Below are experts of layer 5 (counted from 0) of a mixture-of-experts language model. Rows are named router (the router's row for the expert), up (a neuron's input weights, with its number), down (a neuron's output weights, with its number) and show model dimensions 0-255. Each number is 500 + 25 x the weight over its row's rms, rounded and kept within 0 to 999. Numbers have three digits each.
Before each expert's rows: a language model's description of what the expert responds to; "comes before" lists some tokens at least twice as common just after its tokens as in all text. This comes from a sample of Wikipedia text that the model never trained on. Tokens count by the router's weight.

# expert 40
Units and table headers
comes before: " |", " was", " RAF", "0", "2", "1"
router:490506479478479452439495437474493513538531480505557442526527493526479486513492482485490497505534525483478529483520519464486495478538479475522519533490535489445502464521482492475521533522510470529527524510476458493491472521475481524507493524555526484511483533556487482527498498520494459464531478477476518495510517478510475476519463523517512530481473485483526501518528498507539467492529480484470505512537443527492470483496521451485502516475539482508510465536519485511491516512530455500535485478514486524477478529467525530544513487501465491509494518514529526498512521463458534503505542500480486463524451470519507510565513498520468490478497525517515530531515533514490525561480485488519512466482480505506482535523477481475519523477476524480504475513493518467521510524527495
up1:521495446507523489537500452559526501459522505485484509500548472493499488559510454476501488514497512517505528456516463464491496461533550448482495505477458505483477423512464509519518535498506509477515519453541457556470491476523533512498485527505495461503483508522519488485490561490463522494483484490499511514500472481548452486472494513505494513521509476515531506519445497489496496534478466526490562493488459530505501520517512550513464488507493502488527510477506498507522525494484491516448461459458509514495496486494517530474489512475462509482474496486456521510481488509477465496486533523454481475491505486472482523488476472520495470503508509514487493476532509504526457499496446517502499521504514516489491452496551471503510522475528493458512529529535489517509493469466517
down1:464536483520528475506480449498507457499516540484490521467525473509486455520497521498548514530509520463510495507485514513490473545500466497506518507524466508489486490524502484513501510526471488489463458525508497444489499493491508503450486494464496478493499526484496514510523500475460485529497500499478532496520491473505493512526504493466492480485516471521466480527513526513488543497485488461492502454494506464484511524524481502470555509528498454534501501501525519475469487542509542470474466489519506483500536473480538485496478524520509526473460535515512515485445481513494556500487501472460478471536549536494429496476501521492484462519506489503515479455494451522494503457519573494506536536457471509502531452501522509477495489511477500516466562528486473531458512512454470
up2:503529484518484498542494532478522524518505499511536493508532550503495523478484507511424508504490510422505507456514509506510488529485494468477541509470515492529511460522498496508510486512499506487465547470488574530517480501468473476482493524539538464513506476512524525536501458485514467533568503521464476462508519467534510488497523510499490480463468486478521518493492515478534492474515476465498484515507499502539494493505493524486527488508521488498473502539461486555512535506473488485513476518490477538546469531477458488558490512511467497501502502480495481485543508460498495476509559479503477470486488498515459527539506496472457441508481514490491508490501476464480529496478498533497509498492520491535462482504496482549522515480438542544524479528507487526507466496490529
down2:515532499508527469481504517470509484479480523488468481533489440465506544521507492538506484494508481500497554510522491456481542512507517498482523487502483480480506478507463473485455493521483481477514463492519534479529460487515532490499507486508481503499461497474473484469520508473483500467523512506528505494556471500563530508497556473452462533510563431515497518536499483528520437497548511522509492522511491481487499477530463533493499502510525514495469512486520494510490503509464532523510467508529536491579476467501482503474480476487493512504511521520496477474504526477482492493537499460504519554467515505462495463523520494515500516547504498526559502520480528478517499545486525488487470474478483464497494501497519503488493482532485553462524520519489483523538528460474541
up3:485502508503505502511513556500535470457501475491498530498461476516520530485553502537478504526524499480518482534488495510497532501483531498470511475486477439494532492475510483473478503491501502518493510505516479526473530511482468466485487513515502541506507528481493538478518485484480497467496473530502515464511478558512500464506482507478546565506510434493528530529528506460478522485474457535514492543452431544494497472490500505513565480464475503477497483496490473485514484471524508502549475535534489510557511493483528499533506492502436483481496524543477523457526509487471472476460526511486509515485513457516524491506511491518508500514523485487519509516541490519482511492492511536537458527462508480493470518527534521508539501499506508548510490499482503455533517548551497
down3:562477480516516491473523524508514505481496528513497474554486513524510518471490488476522500511529511484490514483452511506534526499489493500569504449500516485469492467506508501501490465529534483434468496501517520463497479497479506512487489523500547501508516457435450503492521514476464510510527473491520508522504502527461458537483494511532510478543474518516471506488485498465497495514499505528499501499482522457550519500487524475493471491533519530517501558530514463496525489517477477537520536511525493532494521483498515513469516507495512476524484539486540503502549500459539548453521492519484444500493509501546543569497478548513527499527521486541514474458524535504511515477539503523534549537481484505512503510491494502454483504510515495509478538454525499507457500468495499
up4:503467486487489468475485494481527520489497503477457480497503522461520504487472474451461472504490536450485540500496543493490479455508485469452499499475503470486445506552447478494521536479552486514541501533524491469453480489492525492483475456489526537557525484454523527511493489502502449491527451507490486508469490498496504526486488507504516559521502498478509488504534494504474465447539522473511484509518525497516499471496497500480494520471491503479474477479473550491496459512490502516524508464505558510466479489480523497481553479506502473524465519546516498494513501492429477486469517513496469470498524486538463520511505519495478519477474504500512495533514504524463464490550452518538482516491491437529527488493514479490480541495488503481527496504465531511510469511506478
down4:493514478485516473427497485523529509522476535525458473491505552494530496529470504501486486521475519502496509469512504486494468474543532518486496535480482508509504479518474545519482507511468538487502496493508522508490530497484503487499482511529512516514540538524483445550524525507553502511508500500472549512490500483496512513469515505515550472493417523503479503505465479511512479530503483535482492490524526523521498493504511479484516501521483543536525528506482503466465539504483505479484477512566509525538478509521491484450497474536496523499470516530463523494460497484494552509466461501475477558532540489538557511471497482530512475457472505465507500514488515555448531510542517529521496495511510536517485503507511503453485487511524528481549460498493511462496509467474489
up5:453526471483475483544494487496492480434526523516480489523493498480461463513521515507509514501480511526553487492496500560524508446469520520509516533494502489493499519536492465493520492474495509485531521537437469517536493504558516501528512498486468506541485452511484429508523494515523478478536467487535480465491476512494526500504491493470496520523536525512482499515509514548514508503510461482485484527535462477546521504496501508529496535502495489540488457520507490515506468452558464507513479513487520502533470528501541502481486508490498485466484529494532513540496495519520462457509559423498482456513476467491497506517478484527502536491527504482496479528517513505494492533488520502510528465511481535512498510532482476463493538482514485460550505509498518548472492527509532
down5:497490502478525516489491526485518515512470528434481502517507501452462494515512500539477535540461517515505474490507562560471529506476477514532511533510504493454518537442459503508485519492516497498471477510491503452474507499515457491468491500503493488512485469500503515509510507506475504499499546523512507519490539527488482476488500495470487485552535491477500456472474478537477546507510513503476579478513516484501487538561522521481505497465495504466464468473505520470497490519500518479509506503528511532483554513458444470514513500509539496486505487482519495479487493465528504503512556482535522496489493494536494476501473506474470463549505496517491457491505513455524440504502531560524495491526509520482537472530523509476465474503459526509478496506496489546531509552507492
up6:510521459499493499489539511477440541497509531511476527510473471441472489470488517504503549484471507509515485537531489516509516517506497508487548510484470430486488499459506499504438502501516536479490533522503464438518494538522528461471520490500511475483465495517491504507474456553516483496524507521475487521494521533512530511464468540533491447468527508529538503523525519513480464509478488488502505474506468534521475476535532482485518493501454499523480521577521475542486487503465488541527502505525495509500486477509509543496532454532502478519465504441505512501473483506505510496500510492519474486517540468496508481502479499497508528496492506501509508535497530485473473525479482450507438495502507506482520507561454532506504541532506493472483508506533495455523468503520499
down6:498494478501493501493447500521486489456479506511475487519499524482467485495496489456496492526464474505524482457519533520466481477453457478504467517452503556545466517519461471549497473483493466533454488547499496503423527519522550470445540491468527492499467533499503494501536510473498481498438507482496471473517486495482525519521544518531464477515499501482452549509476494523520519505499523434486498511538497470496521497532551518496479511497503499472488503486506517475500483517454487511476500472529517503484467504473465485508469512498507504429516501487502552488515473482505477499519570485470478537548510498500494481478504483492528472486503495483463512540509526480484506515517517456534493503473496510526512483486479494483502495474552512482504492489513491538524479527509497
up7:443493497517524497503524523510497508523516473477463482483548490477493464467506482491476473492506480497484501493515486503499477475476475483499502459469433490528509526542525504491516544515534507526503488516524496502518492481489493497417497531509459471543462442513433482516517449515535506487515506500534515505501495490497567508538471511483522529486519486533479503483504518517523505474527524497476508497484510490494480485475497514465487502490511479479503506487511499533469531508493499511517490484481507506505487483483466499510551498517488517489494559507496514547531532470502528533487504481496417472530533499552474472531504488497476515481473494539511480538470475515425547506477510464483510488467485524496507523478517495482497518475491489542450519502478562550529545517482476
down7:509447485552483479472500493493511470487448516478494509528487494512539456508490465534498534462545467487502535534512460485482514504513522538535505483522501475498477499517504517493493479498533492492485513465481527486544487497519497465530464454490541518470533508524516500490508504498541467484478516555457500487484490505505512506471490466458500492520500514488512481457505486502474547533510510518522481492481505469517502495532489477533509465516454490548487480493485560494561485511467489537491479503522510477516515511498506477495469451493554467535440522475527516498460509503491479535511509428481509509494483451494518474488512503496499478513489472499493513496507506496525516485452543528458503476458498510481474502476505498548477494527523485493516490585453457516475515526480503
up8:495467468503491483492482526547497462447482558483530457520482473481514499509470491523520530541479515506513498456494522482513490485486526486491532506519528506487485517529553524484493508468461438453536532548528455451486467492527489500448501457528488492506500482498518458512532513544474535502497492482501521548525534484509491510519473485467493462501516496499496484505461449460505502549489497486509488494537546512486505468507485489525500534490508484528473492507519510521451494481465459524475469499508497450505502502477461457498487501547522521480508550494528488479482469509534465480489510537505497468523538511453470478546499469461498514493511486507473511501497492484505518466480503485499488495497522505430504498503484497483487523496461526513550443491468493538494510491489490
down8:505506501541512465473492542489514537501509502492477499578515521442488475569558510505451548494516537446490482511522481510526495464518461490495481507479444498513519500460457533548530508541506499512511473499536504450489491484504500463483495480490484459502473534505511503490503520460517501472460480518453496484487527496465476519474532489505514491470489498504469502536489472501514493494500515498484474461524509475470509463533522487462507500481511489498530505465487492520453504524458548489509504452503553512519497543539437481526482455516495512474535495539458479555442487513515519499491497507486536514486475482490511526452491519508476494493501531463491515465533467484503483489499561497503498506491479522495491521496479535500498486486475488498520509498519537510491492504486492
up9:511512469477495449533549486489553477524525498479508504514491469461521472516505482512475473558486496494453501562478501499520520501480465466519536521468509483474501508510479519471507512517525479491524511494563471526471484497508460476476520528553526490531479493506509470481509438460517482487510495497479502493468499488505496504489500462540549465523450500458523515504461494512520469527516510468442536493535506501472530504475491520527494530490490504493490463499482502477481522499516519489536520477483454475494496511479476484475496499518506491515451544512495511505525491515481474484520472507468462524528489477497494520480514455487522515441478500505510482516451488564429507479503521495493480483492506502529464477504508529468532575498533526459506493482483478491480462516486489
down9:504474494519476484459500470542472466468476518511484493510482468548498491517479512520539558466533505526476468501529519526508488515509475525518499484498513493499481487504518461482479504519468536468492502490479493497535467500487579525531488443506496495482525511502520548489508505524500509498485498487483508531493493489463487495481536460482475508505515541565452506536525501470487489527527491546488489495499517518535500547514501522527529466508529518509476550476464526472552489493522485516500530472505494469499515490508501454510476498542514527521490554476487516496486514535489497458500484468498478499456517487479499509489509470472493498552524513446525491523457515531515516473541522488494499518506489473522495444551479540508490473539498431504475521538488464482442498492493514
up10:480445498521525496507527556480481490484502523487480502515516501479472452487500490477479526525463501506486496491499521493492506503480520494494529520481519459467480502523469493489532514513521487486553494507561482474511517504480500440494505523462548461475478463516507486484530489454496528484524476483479475492522523493507509498485491537516510509508504472456495494458487459469497511520498520476470523497526460499484481515498457538515520498485512499518493435517498470535475526532502479496450464474455498494508495514508487503492487479483485483476491526492472564464531498484507500504512510495519421508503481507517508518501503437484476527480477541522503514572455526527498512516533467471523420529523520520521465531474467446514486511468514509491502521457510521499518545506525537
down10:505462473485510457502491495515531472496512502489496442493510537501515488492479504490539516430498506488490507516517487467510527480500552522498465556543489492512483522484467479527452519532487505539494464511500443503523519500517500475457479510491491489489500476494514493489518501460517531543520541509482508501551479533541518541467498446468505501497554506509489449495502509516435507487525512484488495468523484483492476486514463504497503518533528477499478479532525490497477490506532496476510470488490484492553546507536475460546471507498528467512512497485532472523464508500514478486450486505463564501495513475477479477466490511464529484472524468470488491487471541524537463482531512473507453506496498501497472509523518497543459507512504448510494528561493481536499502484533489
up11:508452528493520443453515496475525536489513483487520476546533491478475478508522487447495505527449504490475504499506492498506498514492494496519480505477565507483512481529521495466498537484512525496515494498484484483530483481440495482498511493492474516539521500535495485495520548503464507461495490449480502478466433471504480504505473532479519552496498510535535492454516506478467485487515475525493501478528504477474519519507511464543450501474498508504513509485517528463515559504500474511518440476522489476514506505528510467476499458450520490492517537516485515523482495511487507530510494471510495475481490446527471540526490509488488494429439499534477538455467523455456519521457475468498493509460512489531502478511495481507516523477484502501447493487510486480524474457475487
down11:511482515517514531476520490487483490516501528496441529490478514514529463483480502482462534485489549457529500522521487481521506499493529499475478471513475504542476512561522479508514516510485527519486525473495478503448543458476510499494467492526481505530554515541505526535495503463479529525480512533485510507482483495523566480484480480517475525531479519520509539525479496496494493520491443508571484481498522512503494479469463461515494503513492578552487523470506465498480517517461478510499485495504491517530508480531459504474487471525526564527473480506466502578508488515479536536468488498485513526493523495481484505494520478516488467529491533417494475505451521501492520488482493523529469480501508475490502517486495506498518544498489476507528499545473469507515527480498513
up12:509484485526459473490441480506495550450503555496517471489507475477529465490482506487529506512498547500477501460526509496497528463495475510528523486485514498482487483509526474440522505507496473476528531490514509524499499512497498502495524496504507541514518477499524493499478512503480450457509493452524542515500482505532542501492495514494490529534446448523492491463466464479474496469517483513477491558509528484477462524441539527474503506462457429511527510507455507497520485473536515524511465481437523460504520511478514509482526468528491506504478463518486553490505519458524508509499477488513462533526497481504485479478503443515519522495485513481525537494493519551471508512484506477523516521480502541528461452462507522461499537475468494499495479519491506524534493515508515
down12:539501511527524483466482466489537491518448491523472507528516487507515483499470494492526483460512496515490489502516484512486495460519499520485450537521494520498462482484497528519500491538506589527473451536524521493468489518502498433531468520503480533525534488538533508499480474509498519512531523532504563533513453524512509491498481494523534476534490514496485474450520503521515475526510491514525473468532500499477468562517491491506488463560519538498506506448507503464507515501508493500512502465513533489494495551517494499454519508500512517491502496496471492528482500490457492512449485511489554516491481532469530513462497505536479452505535470505486513477458502473487511513495489533508513513505527518476507499497543480486439521573495504511512483539469467491461523467524488
up13:460513489518502487487540503471525476477478518538493460516490522510522508477541471553492538519487472486448509464515461459497510487486503494497480487497484485431486509532441488478514531504504535507558486540547472480514483480488530499488471523536499465464488483482522482522496544488493516493487498502471528485560497500509510524485504486480501514485497511526527532456479524465478471545498495516481533501484506505509521516511517547453479486508496520492551455496455503529450519486501533545486482511471475505528520459525485500512537501462485486500489515475489498544466490475510482479525479530508474466475518514570506513517440520484475469480501520484540486526454529505500512504477536471527487497432505499475509508531474482498528469533505532528505487485501524506495501526466481
down13:499473447504481507508473505558503485477488507494497499502488550486512497514481543532504493494500461502488486488543511512520519510488527514519534495504506472527498509531501502502434509493428493491484473496513512481513488493501502499496502494490516461555566536478460508482457505456485461495483486459463482524482503505541526502481495492508482465513446519505501473515519486516514514519470489505468454472479511533459517506489492510487482526508488495537510515522480579541489538468471545464469521512505507521478531501496486483509489521539545493490471461522539479491501502521503497477469514463493520525526450456509514524483534510531560473531464498497491484493529502528481497483502485520515487515531506509488507541495473538508480494467516458477537544517413468503484488512471533